{"balance_bias": false, "router_cosine_scale": 14.0, "dataset": "wikipedia_en"}
Below are experts of layer 2 (counted from 0) of a mixture-of-experts language model. Rows are named router (the router's row for the expert), down (a neuron's output weights, with its number) and show model dimensions 0-79. Each number is 500 + 40 x the weight over its row's rms, rounded and kept within 0 to 999. Numbers have three digits each.
Before each expert's rows: a language model's description of what the expert responds to. This comes from a sample of Wikipedia text that the model never trained on.

# expert 31
It responds to: Articles and conjunctions. The words the, a, and, or, and possessives his, her, its, usually after a preposition or comma and before a noun phrase.
router:451479528496534444543468538503569480584478431541527482487477551545550451502524538618540516447525447491450502508493566474519395488529476474493478521511564568505572524531479523489547514510503488502527529500513519512472445460532498480505515508
down0:537487466495483500454533482436520470510543536520439521531462550454523524542551528428497442530469477486557485514485481509518495547487480525513522490489540494512518531481490475475533533431497512481455473463532489542509579528504456521523579545
down1:503505486398480518500516318351506534537487482489417488527481449495512479538517449504467467566548541512523567508482496484420513502498526511356547446464473502476521469559483434476518508446530487499526539457531518484510590556512459515480509478
down2:491520518510477569490493451433482542438508572516517506526416545542515514485506538505490465579562498510497499489453470474493512523511506507501602522418530516495523472502565454464525463448523493524496444552474492515474477562512472472467556582
down3:484559492489512493467536497500482469452505481600465585493460447474467538453453467558463507495509533551384481602476515495606525489508452524586487453515515493573517480545516484504546470397501456539565517538493498383487495447535562521466498506
down4:483478568519539512527482524474479497547497430527511515551486473437520464540528522433469499449519472541514559441466486496486500471444502470477482585551572487509487494481499465544464486459519515522575566539514500573486484469507493486546484511
down5:492501494507501492473528574463535383558490538515525565431491571488498509509510500459477519566495526505488430573486467495528422479544525464435611489537508539454545509490406530537543488477483494522503522530425526490520555490399480507506557487
down6:484532546512475573464568500488489564557505521524592512519556464546472514441545457575549497551510548490561514552511544466426432476449533488487497557495483503539481532484482490483507521498521514454522574528480522516489483437554483529526470563
down7:496519460536490500515464487483442507479484495532535485520535503557523510504557426521567512496518535497539462538511536498450489523611502471589534529441450483500495517513512470410559519435500494567578489534541514536509483447477569488534481525
down8:471470520601505556431471595644489569455529500505500490522523511517540516478493537512503501537474514500508495494486480468418530497444523501558466447522491444501494497467474483517522424523504491430512435477468481536489503566513496508473429514
down9:490507544555511592488518576502487580462440456500473529586519474579492581467489500546533533539459513475478468495489550511442476481483517571560439475469495515502501544538488488508522543471436428486508484543563513467544389517507529522515525504
down10:506535492449522525480555456429556664560484605464484486527540532458525472521530457502544520478387481515514474462504483504523547474413489505439479448524492509516493478454474518494502518535484468472497575519513539541516461540470472477473508488
down11:524504444434507512496534418473497381469561447481492525596578486483499541479528457584513529443563502520487564501443581522493476522513482461556485497485446561497554402508532526590476505477454496508485522456486443567519544493470522510447565515
down12:507502519483483509511452552579530454487539572493445511548520448474464456514516455449467435461512547474526509501482567532553509454459495545464463542543517506409492530492525466542458497398493540480464492451540510485514469486566495479510531557
down13:486510526524538485467577476566453477542494545454531495483527461500471542539502508532540522571485458524477454506475501495545536509521478508496497503467428523497448444547485419630493515469523555445530538437476427530489420496532407503533477493
down14:459458515474531423523508497554512529550497572522437511401510556454490431506522508509572473478513441538488491537489485479541441512493497587464513449521411519558486520524418483476551536502532423486519507493473544503500487468467479560471539533
down15:494543447550513432510534539471455427487550504482473559479446499469482500558460497440448482440502513497550431550545471522504459547503500437466479513487472540521468515534490476471469501476474482397510499501514423494477533452561472488474478450
down16:585513469469469505547482458469500422501464577554379558525532520505521509431553490505509501498441556455466555492513508508506452516465489520476511460568433545479513552509453524483452506499443475558527453445479558539509515489471436492478485476
down17:517463502504491532498602516569494541426504524433493520587441507523481532478525582542472494561478508551539512476491457474413504488476534467456513464541569525496535470505394514508474499449521503547461458409456556448473500504524490476467528518
down18:519514485459534485567482363383525487516454539451488447544483495528444495553531504505495537523508591478567542535512461479490523430476516493564529488475430503504511512535436516522500469497541491534545493492419554514498552529503502514497483472
down19:527465536496517486475474478518511619428558515513450468575524477487503465470545456501481518534470532501561425495521508484492545580538531493487539457484505499480456542454496473475505506496470493454494565519477472481493496548484498488489489477
down20:468482415569462520537492444562492448496506535536468464524568533589476507458522481569488534529551534542475488533536522459500508512543543504571469562441461541452534471522515477537458467498522529487534485614505498507500502484535508482546507490
down21:527533507515483387521567446450450498483511466415485506526570547520519455483445522475483462613462477538493517476518526470470545473560499523513512491499421516529488417448488539516493503464543514448465579476541585448528430514487462489451505524
down22:466501552494550474481538474617486447525427449490529460538499543492517477487508504516521470455505526491464478483456594515486537549429495480547454581464509487559505582460527512383510488477476527473495453480523561520499445541477524515462531538
down23:480539468490487492496492514528486447473531457458558480457537516516519458477432546438526474513462452418517461441515470524523460474477486528499536503523459598516545541508546504403488520489501490496421473557536496502491512518498490471425536526
down24:508534499473504507544642485458493522493472505512490500505500487533535534513515467576490484456502510528496549467471546484495461517500526473551533509563495455437540552486478436462494546575534563558476519492477536510516459536477472454530472440
down25:490514518355521516496528360339447549528516531494433467535422483522467500489536452503469499398536468470483576502508467489493525494517493498389521398485541492514531468511498467586476536468520491503525524467461494468495521534511494478520490519
down26:549457513535498518444555498561489509404516452513465445579493595457472509515485459473481485480493506513471472514509519497542549514477493459379505460499450482512487542502589506535476471521518466531425536496509458487486559447559548513559501520
down27:526557535485530441579454471460487534502418541571508480497555537519495501477504519508517509457562463573493538532464487495483528450429533520568557497483442591609513519542440533452494483496538463522457452500497556543503480516504474521461513527
down28:529514536463516568501480593486503542486505550423549484468443518535514475546462458567521500527516556504524530536625559490434461597485529527521497447456546508569484431482432499537492486463463548519456589504534512527498513521423530495497532507
down29:429555449344526565537457442459484388519491539501536512521505481492496520488475578490441504504500577462435496488516566522486548523449532521471529484434480457423501501518472431468502506467439541482516592506553489474487587559553433494518527559
down30:559484458530497420541564524507595489539493562593543433557483450466553521503502454460505492404505456535517470426442467486495502513516503503472427516466502488496534447497453472498517536573483503434543500467517486486504459548539494517501449433
down31:523501499476479527425509469485459480487499487453451474558523483437504495459538519472543520571488511503472487492448519487483487505555455509583550463428513513515452517490565543571504532533569533482513554448516563563487484476455455535494474454
down32:502466536478492487462466433497514572421504525448475543509425567516438444501459547530522537457504443490541469513492484553505442509527535507475499466532531493466576524523416534553498468551514498436515472475490514545482442496566485517482571519
down33:450462523542489488570482616591501532447453547531493495467577456481486579456450414533536503490535440524515516509460510484505454464463516564339526614485453516456489540526451503522524471534552473540482505517519535520497456515577464515386471549
down34:431521549506531574529525564577575577484494462570496450520457487516482537492512503499435503452557558521461559507554494457503485485495523518558500443503492596459515524507504464523461389478491503416545464503470455538498503521531531412550419520
down35:545536531478495510556494490445497487449521501496565439542544516481471573544475443609481516525491521562537509587456564501512470514511487434442483527475562491447490415512534447572508543497474515432521496482495531559529510425431501463487553448
down36:461529530652465506462495596579466492466524439495522505549508475480479487459547456597470509515525529507474456542548436497514501487542505456544547514505497469537475493414488438486518457525488519430463470539442532564501527477482501468530507509
down37:521474520486542506447514440492450449470494449473602542541507619467523538489493513453512503603459562467505549470523573450553496455395499545543473534508475534524513521546548524504466472548517500537523499532528521465505556507487497482466452555
down38:574468490592481489477460513611486527545486543574465459495490467497499478445529600475543497516447555530528517444450497548490577519515505525576520484483482544500574504486522467418545539566490505507525467457516473490527417503457452498578474455
down39:462501490504523523529460527459467481539524497493466435525517536572519445447485443508546509514493512417465563408413514480511473501511525475468579516470505512442567538520561457520543502602486551488514427495453490439505381516490565479467496523
down40:461476580500512502493512581659476611498590471568533513590509399552496522521475498453477501514506512506536426528450473468500496516526546534531481508479484516520458486499485488594463550493521535363479539552449479545517452449489546485508484454
down41:507474443569507575482431484532446515520493523449579509544490554445513444484508433489506511481489476482495558496471514464531495517489488546551491523514565500484460543560464403580506474498511489420467476508480489509493469518476453511541527504
down42:442486441509495552471479510524516464417496476510490522491514508523445435470480508496467492500470514452529546466510484524462399491489511497515507506515533497475537528507467515564484493592582449478507538521469544476522545479472538547416514543
down43:582530464560491488466442395531482565436501487431458462518528428540514477452489522445438485537514557479537481526504514522541572476550497540470471493521479531462543499500504472555514451545491460477468520485466455453511472527563466500531502439
down44:482457502440534503512495387482463460485553483504360509533521590537504504501450516504462545533527507434531507423470550528567483489472513466554525449522515440544478452496483468484494463459481470603535599508502517455493551519495417511478509540
down45:547505430509488504477488565403546401472535514453474497550572511472491527495477448544530503535501498531531518524544491506558473468518472441540507489548486482464525462497457547488507582521492561524464553490473473513502484445507586499520496505
down46:507490571545539518502489514488526512515436508576577502534486456522524485518507471565515484454496546544523531523506541463502480544495481552500523432459448485455562491435505514577480536575502516586448527496453494398479457534539507503517493496
down47:477523536477444478546447470379512565513514497513529462501541496532503495495482478474476486441504502571503532547463458506453467511423513573555500516501555445552484485491507498415470491512455505458494549519510532534499576518486503507544563512

# expert 22
It responds to: Core prepositions and relatives. The prepositions in, of, for, at and connectives as, that, which, who, often before dates, as in died in 1816.
router:509492536604563489507575552489604498581479519464516423509547540540535467519481441549509471456493431538454534515406525513482621492504452519488528441463525491511533505521460506528471483512497512443513551552529576480514501461509514445486511475
down0:503486483470480516488453457479537515434516604464555502552482513535500496525461461409563516571492490491519559469505499499504518497602528590538427541459460517508417491509531490494508478501496490482541546481443482506503518541522588557439498561
down1:512499508506497539491569486480551511474530498452524467455500568570503523544508515473530513541475544534579451551529543518524496460534509547438495540528477469501490464472489511481495499424486502475515428562477506411514505567488445462491527502
down2:471510447317489506520494306284436479529507520522495496497460466527494458485512468503475477456489452472502556488486509481495468510493524467443543417452559523497522495509515498464493538547488475493492552489485519476495526544512451531448512508
down3:485513562470479505429512550488490498429567469523479516460455487461473495571547489471505540494441435484482431530549494502458530471531484487439513522589527547486540462445453563551482566559466485553445510564633449516469542484518553507575500523
down4:507474504449490516537490484523452602588514516469485529478495467505499511573491493498478523437525472470538551501466459460599473536526461463517497507465402518559452585469536537489498487540499440479488450514447474500527567462494529537490499508
down5:509518481493494426471533528515442449587422520522428523496526552391478517537506578530490484497525456515511451432467494545496467506535431532446514500456596475524477517486488480489482508508488482515508454502542521555525549480501441465482501488
down6:579505424567509509514511497386529499438490522514449534412452455471557456466505498528469561489496510509493535486503518490383437450470526519486505547505493469494519473504463557501450504463466463685573506500552516487496504552497533466444581432
down7:523507518532492495462542471562489609589537526530536484557451529528486532429550488493500460584488535481487454440438484483522520479452507478479592422480486463545522526499395422549515511557504485562455524474574466462497428518560541488546507488
down8:442504454531544519465430512557524535454445531509489441634471494473516479504509530499508487506475490557540470446445539577517498541487530492453524481515555520549487473541476487411499468562525492583532531565459471464516438541454457544503529483
down9:471473471429534495510511388491522450523520643457542505486463495489503497524500540479476519469513524431532511513545486485467492524500469513572411434523485547506506514562468556586522481461480526438478499399549494494510541530510486495518484511
down10:442459537470524436540443498610528547458512537488496523549450541515470526455452549490465521469502547459448557520463503500486519557433447490430479565560453457531535489515471479456497558491502509401512566505534529494494479495540469458463537519
down11:497568492522500481536503500437525428447445478541457460547504529490490536526554516507496484399525487505529519561482507508552495545530520502534572470534502527490587549502489464524477462498503465589501507561519445536485440515518547460543476560
down12:490492492471503415543510494460475514481489492435562491451541551496467474499504508498522503538502465439533491463469447511509499413507507454519546406455548463534509518463514452415492480542455553370538553522497468447498376493451531548475489514
down13:498492489580489510431481611507562515587466507519460443478455499451464536546507493472489498532468448545544505493476490471565551522503505481513510464552619494462428481494422413497467543546443487519520479473535510417491509405434521481485516491
down14:460470476388529493536415497464532366485498535576513506508526573502513501560449504470488528437495484517502501503468525435505517508556495465408566484438479473470525537480414485435517546534469550465471593533542496494499572509464482515500439567
down15:473457525541497514532543530483476569493562450469500529524514488455490508451507408550497576418443525501455499495466588493552488529451533498481528480490515518493541478412473538490531473484549539431495635597483473490495489475525541551528560460
down16:474490600412479548561528616583487491594472485520500604485481488505496484521502497414478497556484541566498493545551531503506507512497456443560468539478494488519424530485524518544496519539516496533496565506466432493475563551484481519485507535
down17:474549517562504545527555421534475416400461456418414534530454500489516575463545500499519540548496508468495445466483466542465596548501499489443542472450471462497438435504500439455475436463431555426556493488485511459516505494487490562439502501
down18:456470516545525467467518521566476548481503358470536463545502544481514497524506505514531463597564582519499520515479603503474564497518451538437478484484470416525476497469574577532481479466547503458453408563468523550511507484529524504517484481
down19:453495538443447522461547501466512532433499461484525564560480537552528540450518496484503487581479475564547581512490481483442396403487507533483515514487528520490494544499461448505468478492538501505537536496435519550518558487512466484500551574
down20:490466571575514486457431680582475580463452515550517450458498487463493488482467509381506494513523508541469450492498436489517522437499489467620485511461551531505557491586479478445503564527487458459594491449510521440472494443527495512430500494
down21:462520510409486437502477515521449422534526449586509519504580550528515475433516474522487519581530479516475536485465462450529463543504479499468525525537491506446478525478488533427536503584483500512402536486492505474516490469451460491521531466
down22:529538488426542519513573416478466469420538530492546517460538484477476479513499502432589510499464507481557476516487534531529554601463479478498537475497542500487529525532492543603516446486484574479520541491471468547520468537513484414447545498
down23:457488606552501526431414542491578560518529482413582483490520460519509554499477516558500503476512491558462446476495476457543492578477485537599510486558508553524467503464585554546556511532493514457493486589512506520504487525478478479463470532
down24:520504403570471515473543541494489521535527453452434480493462460515499498456499445481434491439474469463479496463506550435479483525518482507420466531435491472497434438457536491406525507476522490543562473497446533434530415552402469504483468531
down25:437508461485494481566465482421517392565487536530415483455441485553487506523532486579498487473542511527449472437588479514522495471489530506622558540523465601515484511510482479515543492467508506525531547555515602437527515457469455493505472472
down26:478445484483487523491584583490527426488521493478576511512499568490510489534499470520458538506476471593482584502498471479572509499556483493507483495486485511515556515473488563489474501541470514589470553558507554568525481500532556498464514537
down27:490466482542502524474533509555503606608497491477503557492446429496473493453537453460548507506502492527532378492472494462544544531525528535476477542505511527451488546483481461393484491544456479491489479428480520414492452538454518530556454574
down28:443523548497487571468474451554440448385448514537532493490455439511554484485508520435496566471546511440484544480541492500526537480449472504576430550487517411522460419490482546503549524516481519516462476554498488483509399476469470486494498466
down29:498478517452475478566510554552554489559507437488478489599517557493454522526507524442458496543534441511434551460503458502485438486553538445507549545508499459507534522508569571553495431577565475562482572548545564460479476550496513556504470525
down30:539498550450489625461454461524506493458574513488494543554542477450497484497494432483515480389509596519480531428453568564495513496556487456479486525469454507469485457502519457555476486492507460392461487517527473532503455506564517481535447493
down31:543525572516535572467508551596479590412490530516584537457491516550488503515516512521523523549467535530533490531487446514559511467534502507374478534499515469534462490536461443591496476552472504630472474574487436529478533469571502509477487537
down32:555513482464502422530507460461520564524556528455483575512488453523506533522523432446509466510509486455541431453521482505582475467515496467451550524517540479489520512471479511600494473564496522421516429502521512391496444427556494478528401555
down33:513462502518473500484509477470538505577413513564496542493503438432475527397552473435430494541473492536471471499594469474481479537513473447468536498493526421463511490449499501514517477499443518453476515442498474492514559513529533469531497487
down34:478500492469524556507475491479502470537449517450507449462520431521501462535484499486547450499504496472541428450481485491483509547561527450496538489476452495502487488546503436449538487501473483508501452510532486472503469470539446488505448486
down35:572519459493489447493565541553520447507509397558513445528541507551500523484491499497532500475514510512484440500504442460453472574479528550407479527516448497496551504520462492522563529497573511503526468485523436523515559488542426499513463463
down36:494521521486511489575498479513502520465509496514467577484436558474456520544519517481436508481538528479559500462452405484445501506474514486513434470482514583572460511517549551491489426533468449396414439425457460552520596466457516528535472501
down37:531460468518478507453503438456489464460516583409554501455509474462493481446487466537504483504458560529449434500497491514515535498503507499563516468465503553459563539478525516555540504532507504500501574520492485463470483471586544514544486480
down38:519470471486521484487600524553538568506553501512485531562520544505495532444543492521487498565500517455499521537521509525498535537452509404457494513479630461521452526495487468521481432532560520570429557513531499474526489498443574514478466485
down39:528433584442524580521406522587480461503467610448486491483481504483498519527514517420530504495569438530512519517536547513472569585515500543516527496558376477455497488484530511400492476448515493454530524509547482474468544474443529454448480501
down40:519498500540494442557568556393462527483459441391479530548567532445491502507517478512448531556490523574524478467475488456526487465487512505507511554416479468474475500530470462486481460511536497512579402473501464476518435533490486490554550584
down41:483435534543481523529499572572550433498468542521472443437509525596484498508510538456543554404501533518446502467479474482518472489471470498485459458518487470479519450541511512519610523469581503479474554510489507516527582527489456475471487510
down42:424535504485502528420544557563384550475506467453448553511446490451508518468488485473514469470448452547479489497549538475468527459523502512577523483425458420487501521517527515440479506509551461515579474538498518513501364525513495480450439458
down43:598507542439509454523435563519537509550555469510473536416537433514466529480484446464507482486543462476567453484446446468534558568562470478494492469493482509511517539433458511439485531516419490422453543561578488542479555488554460497542443478
down44:503556457376432452559567392438478415508453485439546571525448501484491515505530458551456478541492547530464524442534470494557520487447525520519450516465466500451525469518456478425514486438470457411518579523554478487513420477504480501535475513
down45:495509506527485430494519538554433478453493437488484587495504446522479535476499521488502504454461523523393493561484476462426520411521525499515525524500456491509524504533496421604503448432506498453515492477456430442501525490508490489521491479
down46:505492509534533518511552507539515509470535542452471477492462567438476525523493475529485567559522541543460519507550536462527474478541520468494529438415522559491521532526476481463526530522501513427505579492452573477516544562477490494455574450
down47:537449483497525493517551529426543530477527473529563492550484569524514528427491521518482486570497536479533504502478484473492511531552484495551516422481513568518443460469527567513500481503563537573500554513542599519502523531429545500466486529

# expert 13
It responds to: Prepositions after verbs. Mostly on and other prepositions or articles after verbs like served, sits, research, and institution names in biographies, such as University of Cambridge.
router:463552529546556485513565473510529522438518542455493537457441481531486448502535478580507478505473527520491504467522575434496512518519561528484538470445535522455500512532498576512391506469527642434507522600520508443525489455474525502492534517
down0:472410534552491515484472532563481522549474484503511506525484458550530436452515534515482493441499535518495523490466532490561498475525507564554510548431459553500482496527471466413492530548532488558581445478530478519493531572468512509451533583
down1:494504476484506506430503561475530514521503531511529539520486532503508493502543510497594459578536547493522440557509495497530504514497553476523505476537561533574482553489452500491481530546549543590483587539575596529496545487450498498447492511
down2:515474519507488515469555430515432453550499554576514475572563465469482437492465465444494480502501483504517447507528508452462500461438500544570504585474497519454516581479534449488469443516541451460494501515527482548486503462444546463513469541
down3:483496453441493467511474521561500586512510498556476407516488449479462502525501394487473524505467484536588504475520481504552483478519481495424525512509525486516546504502558507405498535466521525470493339498499513497493552507445450477564496505
down4:607510424436542433488536491465431508559607484481493452450537517510480521469466510498489452458502444504492496491535513535551541431487507472471536437478536574451455542468468444426462487535497468400468585538540491541485482456512450518492423474
down5:458501434516502573539524472500569580522478587489498511513483506501521492478509463552518471506476468470513488432523481535496502501446477545487490490503583563459468586470438485463486527519538495501530558494513487507481429496447492542529487551
down6:479504511535461534496467564592520546578432428484493479412490461535501496527472472557449467487527530557489430510491543517523529508430532488530483576490481506522492438493495451481527476449522542405440510539539462477504528455544519497542470519
down7:490504510442520467527485591566512505453470525501443564458474515449503545523446494511518472442560424451487540496410462528542577534484540482519572551496429521502493503524484442516471532522512466584448545506453474508484406524587491471471483540
down8:595517492459497536480513491384507510511573514602569480529524478432479531480474417491519490451489537528446445512525500537546586484552493533514544467513551524511479500501485520499511545524538496483461560602563497512491461499522512480470488430
down9:472473468513519503452478462609500399408473512454502552485558486492521468490532477478495495502505458515472491534435462442485549593512476581531481551473459498472480420502489474531520517470525454460466486501569554512500543503495536533520469488
down10:561452568530474484503552503430553535430428503462555596464459489492493591477476464630444512464475524504427553555489518519536501481478526490534427563476433503516438500513506496513492452462502498606489490470543494495490495453587467508482493508
down11:516481519506499457426544546417479435539435499504478547499563472397471500511458488439493548507492477514528420449477517470523468518545477515352469536464489499491527468442450478590488489517523549472526512486448483537475481473533439478457532483
down12:475544554571501508508454436506517481470445548550525500483409524542509484504520501461541479467551553439496580542441461494424491523516510477450510451574485561537456426506559476492464440354473497469469490502485467497484526509518560533502476513
down13:478540505551516511501481545581508541506518363380504551471465529513506524514516436487495510519496529455552449509586488448485480486493473534459468405594484591493522471519530467546487508536523503435441493523502510457482427545546459513575486548
down14:483493470462537550386453460552522573432607482478503456496471495457499485482509530398524512452580564499515490513460478536532530447484480572434572563536593532534526511463556523426508485553480470518439484514582523502482509497515447471515501540
down15:484444449446479487532507583561450541490512507494478483469527493484489501517468531562593567501483516539462444518496554499533442475501507519562513490484520482415517533498530481451564467494430494526543510415518492502523538523578426513477496479
down16:515477503496484548531559506444513459378476514526505546423432446504505523452545482510486504503504536470417491499540534482455498545496506507519482535565497529490451444519440514430499517465423470451555471473516517513508539504564499547527504391
down17:546471550648501504480483562473536471539479559475500562472522526472515499508481472448522464448467524531524454527537475530500557493522524470478446558556532487577552522540532475541498455491484474496514538526527575507486505509559506499538487491
down18:463454552485499530508477574545491620513554393496405481548605509481539528555496514498518526529483514519519486439522572503455506496492533390377485492477476431445534486555444463518517483477477543517530521490451506535499529524537432529443533438
down19:474549562536498530485491545604487581565517531450481485466497576446496528499488470475522502522516462471417545539560400489480526539583508478417530578502435529507533562522522431486486513462453510537538480510498493549504503469563507564462471530
down20:511529471500499448524474433544497548550569495530494508460523453463504499529462542542546461496514494540444505494506506508523477470561512521590499534459457516451504542533424512504463545498479518518526528446447499426496423464497563545502441396
down21:511498511421482520493513420608556470472494511454389535506476509462475540547490477508525481549505487506492462543466442442505458542370496575435520536517563533530573541548489505511478521456579527583508512502443469507515596492564481485551476517
down22:498517503422487431517521482430470485455478581531418521534493460563479518520495529533508457528533503558475570530527516450485521506550530486504577482479495440504514534503522504482462543468495535483502422478464474426471461495583504524516444498
down23:535469430531503466470558614551546508570518492531486470510534526439520438508498512479502484489544519488553473554487479533440549494509466524521518559557402453570478478486479449407546510545453473458486483446572523500527496535464500543497522568
down24:528525539497510473477517482515513456468433506434502485498462590452492468535467564473492507541507516618551452519525494503459504496486477545467493498443478517518516527511432505531516472455523532598556508484460516571538516573519532502562434567
down25:413494477562485479473443546479524504522528552454553505469449519559485499526512500443545526457510527475500538461486474541498545495554517491550569470480505513528465478462530458432533489490519502403501493462524507468492556529447420489546486454
down26:454511521563494523399530573466532626568507497488497501528551515544509488490500447525501509527471523461472533493515499473472484551578499466608481493467515475502439474510495582554524470495487498442534552520478473458485490531568468514375500452
down27:484496514502509456556522427530497476503461466426412501504501461575491461531501528523562474521505477525481440505554464481523488549490500483490493437457524482505508455457524499484471528511508515470504418501509532497523363561490506494555456547
down28:542501502502515506505482524485515537519478514549490495440497497494464493513465507509472564560479434453504436474529511465503508515475492455440519529512426477503559493466503576428494524439465496501442414434431523471498607535484542552407511494
down29:483486530523469518475557624570470537424529540500507453478540396527483479523506487551434461481517469452494445515538527494484535479439526432432511516459569510461513475438464481460472489527534487575490618490484511486491468503482499453455513461
down30:455543546508518441549521412570430480477489539434469560558470488543534527459532562495577499520531564475472483467502493555447550448475544486542483488461427429547458427473463552524481552392542484486520525462474510456484486513446526469516495525
down31:486474476526522522532502477451475500563517506494507538407530508463508466492532475471505476559546454455493538470478560484507501446460518472515469459534469510513482492419439537534476443427521465528539475532507575480521390404517436493467440455
down32:471474471609534511481467477503454429507530520526526583527466421517484576500482538540565425582467549529500414474482453529415483475506560453502487470550438418502475475523462509546457530449495489533474573544513525556503563514424445533468476546
down33:543476525481590522484552490562515543363526553555501534467524494452500502466507489450521495594466513482515477533512476501443498535563501546478515577483428466538449479497502516507526519536548483611457519505501431449488580561500449510536464495
down34:512494505641547536493517469678479451464486513521507464491506458469494522447516412534445439549494491473545489572485545529501544469510495464426566466520492523491482469541533554584440498509484494567455573597496495533484490503556549474529483551
down35:495490523532511509542561531553532553501527496566589516444453472460491476515496460533485491452478500457470534416546558488494536481486501483547496462520440514533513534496561534523530513521563545467581524514473541438480481545440554535541468496
down36:523473533496468609477478589472518488600482523508504461466474518488508527497461516568452515485490490466491498558554461447510531505466540487575494484534541485527464573639464509436499442525510519430479531606527511507509439498528538481561508499
down37:506458513490465551474524462525478575398527461467535483514460504479554492494436548565522494560415501513543438481480570509530518428478491516449466421491495510492566504488507498383482532516498481572434495412535510451470454488478503495575535472
down38:556472469525474494516544429429451469454532489567403532472457525526534493424514486531492525395508459521514542533500427509507477524490539505452504512542367467534478490472519449481495516558511525508525527541537499482505504456526476542470536461
down39:495485513524460475454516589493481571483559493543521434627568475539493512491541481497462538521512470473486468477499507438490506554521502514477483471517494484484469450466572622528547519526507494458540563514568496523489417448421496498474518429
down40:513460508470514429513467445434489473405545496526573507468516495465498505474513438499471515542503522514459506572537503486483530568474493488441493463543444520421499493475499509531470532570500511416472513387442482511482565492553525510443496454
down41:527471541518511482513570495550502456513413634516557430467434528519500496569502492530510544484524438401465522479514494457423496496523505511506504492450509521502540527462497561422541544471557522442568549494548428512545494503410507463526455512
down42:441501479461508466576521532493523427359563554541514554547489460498519520512508496555502487413532504502517493507500531531536537525403449474519538494487490536477533487516549470491558444544474490515537531501517500490491464472403434466443520514
down43:496464494398537584460464576534465557498462502608473491575545478479546510527457508518563513512515521520492516483504479474554507467580519524536467548488438489486495486383448475454493504435462494519488468491482461520507429472478515483442541466
down44:562514449496506490541474451513518535551449584479456490506446549501542527507466524469448474550511493476452467504551504509473517560501509522502481504461484542492546547523551483405517540365528446428535489486515509485466474533531507529505428494
down45:438515477575516480563494546520457515430464560494454517458422533492503536486534488557496477460469569510513446518534522501518520485489461545476518495482482482530507519529509542594460441505440517478459533512462533511491413525513579487530433455
down46:504528547487538485464520561542492522377490451525467492597536517522547511478471490470488447559527456457533491540527504501469483560537480425457480497464506515505496419475540522398570496524533537469445502546476600565483550489444517525469523518
down47:500504497549524505550559500415509486548542482469487529521564550513484496522518511523453535528471407510463493496495534498513508476512475494517432505572515511471496487528529478550478501569509516509480492531488445485482448531554531463507527600